{"n_kv_head": 1, "head_dim": 128, "norm_eps": 1e-05, "qk_norm": true, "init": "uniform", "init_std_o": 0.0055, "init_std_up": 0.022, "warmup_steps": 50, "final_lr_fraction": 0.02, "dataset": "wikipedia_en"}
Below are experts of layer 4 (counted from 0) of a mixture-of-experts language model. Rows are named router (the router's row for the expert), gate (a neuron's input weights, with its number), up (a neuron's input weights, with its number) and show model dimensions 0-127. Each number is 500 + 25 x the weight over its row's rms, rounded and kept within 0 to 999. Numbers have three digits each.
Before each expert's rows: a language model's description of what the expert responds to. This comes from a sample of Wikipedia text that the model never trained on.

# expert 17
Mid-word place-name pieces
router:530501538495489542499518510504524549529481501507495509492527497478499529500482455528480528538518503496480495520545494499521525483520462518509494470530501533501491503504482547527533455540524507510516510511465494511489522502515500509557488497487523538501480533467504509521468501459498503496498499537493481530488497472474529522494502553524494551489527552510477479517544512517520477495513
gate1:471536531472453514473520503487470489498494474478516504536499503507519513473451520496511482511518512477476473451523483518464490459476505500464466535491509482486463478486506491547511494521484518484490516509473481511451526517500513507491497548482518525509476486512517514495535518481455503492515543532527495553499525525511506553483506529536459538480524482552515500570512505515513445528480
up1:514546493503503513534502474517474492527501475508509457464516528518466538459471486506517460473504467454482516518508473504487466480498504456490475508535476479450453483448503518507498518466473486479516478526480502479473482517468543477530505520511478507479530457501545532435548474471547534518481509569457517519515533511512461491487517489495473515551498492484464495519500535492526519503514
gate2:538516464523490491484531520490486511548493513501502461484511498498502497509556501516521486470538508486526445528526512570508480514486514473467497504495540463513421494513469477492531497518488482528528569499518504537516514528496479528505498485468497491464423528469534507451520476468441518504482520478506484466492522516497494503465525488524495525471445479463513495505488510462518468512497
up2:507461523508485494511449494473527510506479484468484531479542459543498495469465549521471521485499482541487508468548467495504518530500541503488523493527533495495494504519493514487479493494460501470501486502490508475518466482507459516497523534499497465503532533468495540507467543494491448504551511525521502505543534491505490497521525542519534482478526505553484483509493489542490459502477
gate3:482476473508485499516499496428483506491474507470461502502487503527481556510490505483519453539452568512508489498462484499495511473532492488458537475500493545513504508480505516475471516478512490468457461522487543540481490482500484478472491501503505507486535490494488448493462514462487525495497510510467473482508532508493510488498472510529521509497485494506534482533546483546528446478501
up3:535509518496504448524493513520530494491553507513522485492469526490525503508482461493476548511493459488479502527508501504538450531456548492493492463526532488494484514532479477484500469484470539513527503531516492453509547473498537478520467513510509468514478508547487513494536556490511455501496504523532499484525492489544478487481521515463483482480466483484526520524446496487504541528494
gate4:490495517437502506511494507491506457500483481516473476516500506446461497483489469500497460508510514500519503481515479465455484472507472472486498568546541464507480506502516506547487519562479498551505532498486476511503475493542495507547492470528511566517489526499502483479497498499533485480512521560533557478507512470520534504473507496498434485538532479512442521502518542502507532456496
up4:472523497498490446457449536552524540473487488473515476470467495549506517518516522478483531495506510545479447508521483516564518500508531501493517484501480512516514469469481526491506462463446468498504513470511506450473472454487538531522542498464467471491507453495468516504484497503467510498495485475489497491512482503513483511511499540527490492496500503465502529516486464481509520513489
gate5:548512496498477518495474480508488477527510495509525520475543522479527494491496444454528499522529469508492520466503489503508553528543544501470502508518515542518523518571490472543496484493518532455471498506491494493478477494528503525495500523496498509511491497498498500491475512487492480511478492504567522482527530499481479513525488517514539492457517508491509471506494460460485485496479
up5:482497531491538456522460473484516514499502496514533436510496502536509450474522528528513487505434481534495473535468535512518483495496482478490506523515492456471457506448485517483492509524488492516475512544475499487491484503509480511488529488454480498484545535488513527513533550499470511496500498535459501488495529500458550505515509506461494472540462538477506499501427503507491490499512
gate6:505528520499522523520484492538521449461510505543483481511510494495475531503546493457505520529502504497506511495471481532517453493486490509475519455496539467534485519524506501487494496522527471461522481509454507533466476497526518492559481528472483515531467520501534527514505515489519535474484544483520525492548512470478467509484440465546457504497533500473449485496501525505531512500526
up6:554497538472450532525528462479475518503493516465507498531486500509479497500519473476502456507499482501491476525484491471470529537474522507488440510505514486483505516477501452528515513518542521514504498484504517492501499514508505468478494553535561493481470530523480483490485509512477447488470531535482527496495464451507499460499553532506487479509509476527505475522496521504498474460463
gate7:518510467534469517518458508447518491490506506469519490521491491505475504482466504562533496535535464505478396503478498469516494514539550494484497470539544465487509505496505469500477512554521502485499525556498525507502450487509459496496535501491522506499479553489509507530484494512507534500497520520552445492486522477485504494501508495463502526480495504489474504513478504500484490523483
up7:507535455524527530478484503480529480469500544481500505517490539500503525476473528527552468535489508526494507507534510470499493514544520472507508446501495505525530450484470483495485484468516443476514479487518491467487472480497482514513465497469521480490481483540529504534502500506545522487460541467537488508506471459460462486535500490467482450529476517482490519511507517544539545482497
gate8:512509472472465472496466448490515539519541483541485457508527514492505500517483529515483469493484510534470528524488501508455505415452464511497532493503499499471484460482560499489492503471505454515518464529439524444514487478483511515475463457473494505522450494506502476494474480497481519505477501536518503474453525487524528515506480503497519516447530479518512489528493492479449525534508
up8:500445528495522520515473512501480489521504445508466494471489495501477562473491493493538456550479487497514489480460502468534495518543507500509522467506521528522505548529476499517489525552534506471503505500533524531492536516489497491512497514509498495489494495516515523525492495501505503474562483469496486511573497470492479491526520523514479465496499464508512537508496511486510511493521
gate9:482474486478456500517527489493528491525521504522507504508554517514500505510500513482511521462515488522535516467495517471506506458498478512526467548493543504479467439514519450524543495558440489432505506460510454474529434515476466498544483515488520488490506488492503457516514529519531450491526494476491532526496518509484520530546466487553521485503485497467547502484513485542520472544459
up9:485494451517464513494523489454504467515544497509481470500509542524490510535504493500496501488495473495501505511489499475511509472484487547527488557491521495477448491523501498541529510588492498460497492475522488514535432502478438526509506502509509486517497512481531469556487482485464448470551464483488531470496559493486507505500470505536578530490490520480531501487519537487505487496497
gate10:511511476456484514497520506467493508456521510461477497513484505506500459526481474471469486530516537505500489531491499471447513502493468533478478514510443500547501449520581478512494524559489482474515562510466492508528489495532507488468525502496489496531467490504499514535478515460452498489515482481530517462547520500512529482456479472524505586543454495515499506507484522531521511461526
up10:482473492479485475489532506522474524500530521512488512518512506516546490515462465473487512520501543514491513529477483505478506537513479493482487509526453470537479514518500479523520505544479505502543569512494515546504494475514493458491486477472494485526441524495483508532515507470490482516483469478553484459510512463497491463471476522515525525521489501516525534541484464512541519503555
gate11:487496479522533483488495473479527527457540497525496505530501522553524516479521498521508474517503486466506509503466461459501530514499565466486526482494483454505565530540481466503463500502517509480547452462505496505505508493478516522526515496496509511499475493476488508494534466511501532480498528459492505535501510458496473527512519528482491460500468497466468520503528485491498542466506
up11:501509520486501548512552479487472497499473511492459495511486458518502499496465468537495507503468510525543475519498462493492496510551519530524523506475494513538487464484480507483500557491488503480515472522490486498521522487504539490444506473493460489482506485528508506473495523473476500509526520539487496451524475505484556505510494527496506510471521510507516508507482571529499502447463
gate12:481502499454490519534554478498468507518474481531503488505511524511470494515528480500526453511492543510491455502487513448465488474497496533490494507538449504490485516496531471537510469478490489470508482504478487502535509475508498511542523474502517512525433510482513498491483527528482508463491508563505494549482487503484488502508515467480508487489474498490483466508488471522484468517504
up12:517548486481491471491487530501538506538492494465484492444487515479498500532481490470499478531517561538500499490518495525514504477563530478493504510485522519587510529464484522478481517518432482487536461523500475523478491560466483475487500495533546504519471496485477553509501519442551522517502460521547499486524528493541545534495477456480537526494475519477492520499518524489502468493482
gate13:507511540528519498534482456470533508490503506476464502541546566463523505499485475516528502473495500493529509486503514525517538483472499505520470498507500503503480476524487513523483482473501512461518503539540506489505506452467452513482473478436521472503500448485497538519489487439529540488528489533520451524485500469490485479481493458493448499468499520499502517580478484508497496499499
up13:507538504543544511505485481466502502513505501541506502557511520463488484499497462550509499484506516477520469545523519522510486524457551507530507516517508449488487528528490508520519496509499499488485469528490476482498548465485515516468485475472526510528434496516509518469505511465524510476486496499504503536483516481490480547473481428538505496470528506501486470479456497552489479496512
gate14:495508517458478505487494509481511570535502523544504483483467495506497504495524498493478479507508530459515496471502488495514520493549542518505501525514489493536457531572503471473556522533466519466484480521494493497506479498478487540467475471514494502498434481476506486501487519529495509488494537536486469483488469538526528544502502538544523562525504522489505491522517486472503479473489
up14:524514504494494492491535496479469485458509523510501501446504525458492477484508476507488495451486529442490527523464476513483452477458472487425501490467511524504520520515525501468463509467526485505555480476542504503468481499503493538474469487444472509477471499533558543518495464506563528456498489525491502511541473493464489524511472486515472524442488522497502523458485496475445506505483
gate15:515539461505479502523496467549483496519486557495492493474473517507508490499506505475481486507488484527478495545516490533507481441490469527491513479540522489502512516482463500492462535514549505504503486510497473509445484528528502507483496513514491531484533496525444493498506513521500484474520462468498529468539505546473477501473488501516488510464493523496501521492487578494513540459481
up15:500490491532481456515518493442488519519454491505518539456508469501446478461521498516502521490480505508498524534469464482504520491512491520543486449469538539542509483522514467533506529501484454512483499493535519494464513463503449482526447452483522522483490508526497479493538501513490512492491504500504484510537505521592512515503545496502513512535476457500571480465513482526520500547548
gate16:484491502540483501524511478503505473480520519475500453485513436524484478501499517487504490530540509522500543476495500532535489460534508568457510514523479484483509497480510486519518545494474532514490520513471522519495501503510480532532471516511498502475521503456496487528494517518497532532483507519503492526492537473498540498452477492532506535479460520466482485494494508516510515524507
up16:480567487442529497499496509497539530548550517470503540460513508494520529513490487501517474500519469520544483492504504478514510540468513517519470494499512536498484489513541527510511496563501538531472476448427487465503494473487519526481503512486484508534517520515549532505472525491487435466485497481522491530500491501521476525498504488476482509517516476503501497518516478512522514517531
gate17:498534511486498557530478493510518518500499518486506493471515517485489511517477544538499449500493451446519508494496486528512507499489525521481508558554516526520499495469506511515524512514465441500464509497510493493524497500514497523498512528459491480489505529478525503515467477519530456502476531542524506506533500518495504529475475528548472523510489527557501514546494488507495451443453
up17:486500504527491540459474487516495463517506502530476482467532478502466487471475519536525464480533531536509449547508478521491492494468487485507495497512555503514482437496507523513519507478527479480543494521532487461522520506466481483502487509525512502514464483511526519486515498496533484481461538513504492524507493517530481541481506488537510469486480494492483530494513525487515465460458
gate18:532467494534531519480509510490510521516523512507503469528504471480522540496554464484496485531469502481524478505505505472531492503490474477507512463498492484524538539527510451490518531490476502510545451529503544491501540523454513486522531532525487463519520433533491501563501501526476524493501533514504501507487516500473501508468485499529490507462489459471503525439528442510464483522481
up18:519539478466495519508492460497473484482499516510506539512480547493474486512460480545486525501509506496516520470497497506480505492516531516508488541473475509450481521503468498517501514490540500494465506511499450512500517539516509453499496495511487518479469456467482497469451523498503518516513487491472506471514501522481485493496519471486496547558486542507511513537461517500518481500477
gate19:474484504517538510509463498488520494440510540504534476523511455519505445499490491523503497499485476504511471524510540520514485529457516430517531508524511518443480499505459510507500519464508489437513535465503523517518502524523478500518504538562499536492516518503542485531474476496464516491495501492516532485503517501501502514497465498477459498498457482462472469511530507477485468514485
up19:477468500530508525473495495487521512501453510513526508492464489516506517514478487511457480491534477489528487485498526534491482528499497477483521515498517503513521526509462467500502535506514519479513481502483507518484506495458501452494506548522554558479496487469538500478461516568478523493525513487509551516490504524492478524502454551525498527471496461532469505506542519484518508522525
gate20:485518498497477472516472503539502544504535505532494519502501509513490492514476495532515473471501521454509485485516514498478515454512507493462517484497508497508563498541476512542494517484483481512491512463477509524498469487466512507458524500475469514506500534494494536515549512482542545466478496474527508514535479516502487573487483506484531520487461454512518513506493495513488518492478
up20:541459527486507514517466504509525489521495546467484523500501496479506509507545556537526494489511483506492474456439489527527487506480475522522558494485527511569561462542477471531520501510499456515495506481518517501507505471518500500529513459518446543522490464479536512497500520476520503489513501484480524484477479505499465488493543504523482528487522515512531514498499515513505491499523
gate21:527499550499561530542480499535503491487467527484510482556502499507500497510515514504483518517502495525494444480469489470518498478486492527507477480522509485506533522547501475475485491497541494455507495499510513509471490492522464492533512504468486493500532545495491513522461503495491504495502474512490462507514497495505510485536483544470486512523483523483460476488500528468495437456526
up21:472523503476489485505467489511508525537511517481508478476485519514473487477527483489530512511559502507458494498497537499508516522512447503508493508528554491484534449518477519498544536500497499506518515486495499505507510481493499513483488469493497501497487499504551504545488549472462506471468455485485500527509513507564517517516535469513531504451472530509460518491511556493485482496485
gate22:532508505478520521532508456491512502467491472520501525543527522487517513524524502490498499494472453465454505511483481523532444505489505494561548498464480480487478556501491512532480481499500465455516499491505480485537445514494487523498538514480516504509492531551519508516493475489466517511524472480525494483493497488468518496530477503508521524461513453524444478493517469501494491505472
up22:479492485500521529474529530481518488513495453503503540520475531528500521512479520494512536516520517487500480438500493502490500516535523503489523516516493535491489528470524516517517493446509483469506545509537516476506479514518543505466508483508476494499500491504487516481508511509521484564467572471525456520500498520493486485474500507520539491488531494503501503502524551493494493482510
gate23:517493516511469509497503503516491541487468543568542533480502464527483552522456492545489509503506452440512506536535515474515458509487465519484498454521538507486489505468505522462480471517519466486493490535516510478487485472487511486509462474498489490461489509506528493501518478490539497515558484481555546491474450462505539503493508505511509508508503476475484554525472525496493475493514
up23:504485526498479461485501461490497506502494487547497535497478484525457496489524512491525500512509553497526477543478512471522472538477469473503492501476483479474498522519457498529493493507517464485494513515495476462491496478536481458496478517493515463489492525498511553478505523519510534452508434498488498481505455473476504529451475425443433499444490550509475528527488486514490502517515
gate24:527533461513510510527483522518514525528444504507522506498490493483514487473493532483527478510506493529533502538486496523461474562486524506519525490526550495520451505476460510462482496554454441502472480474515484465464458565493487504554465517513489469500515498469522514496501522475465536478499494537493491495516503478489501464526471539475517533518489471488486559476493471504494494463534
up24:513501499505511507483501506508492480450547520531480503497484492492486516507517542525489490503505463489520499508546505459502494475476533510532446486504510517537518518463495503513525483502451526501496481494462454473503508478504496509489513550495515528469502486503474507484495449490463479500484523506489493493507479527508486469474503440523518521537460470495476509501467545524519542513513
gate25:488505440504481485505525516507470478508532515451483510510495490538542497508527470458472502505516450512482475540518494496490502479510520475467548469522526496509513485501510491477484512488478475534470481524489512466477455515487492486514493500500506516505542517460548551488470496484457516500529485486530489541445545507527509485455502536473500558465431463473502517536486515454510481526518
up25:507512544499503488503466474509555465485485524508496462532495470524475505493473544495536470476484458497502481495499515505461475490465510527512472477485506508528459524487494506501518505528504490449514496534492492525448508546489488542523464514490543497494504503525490527513514488513501501509462493540458513495460499485500483506514516481463465472500555495497474513519525473532479507481468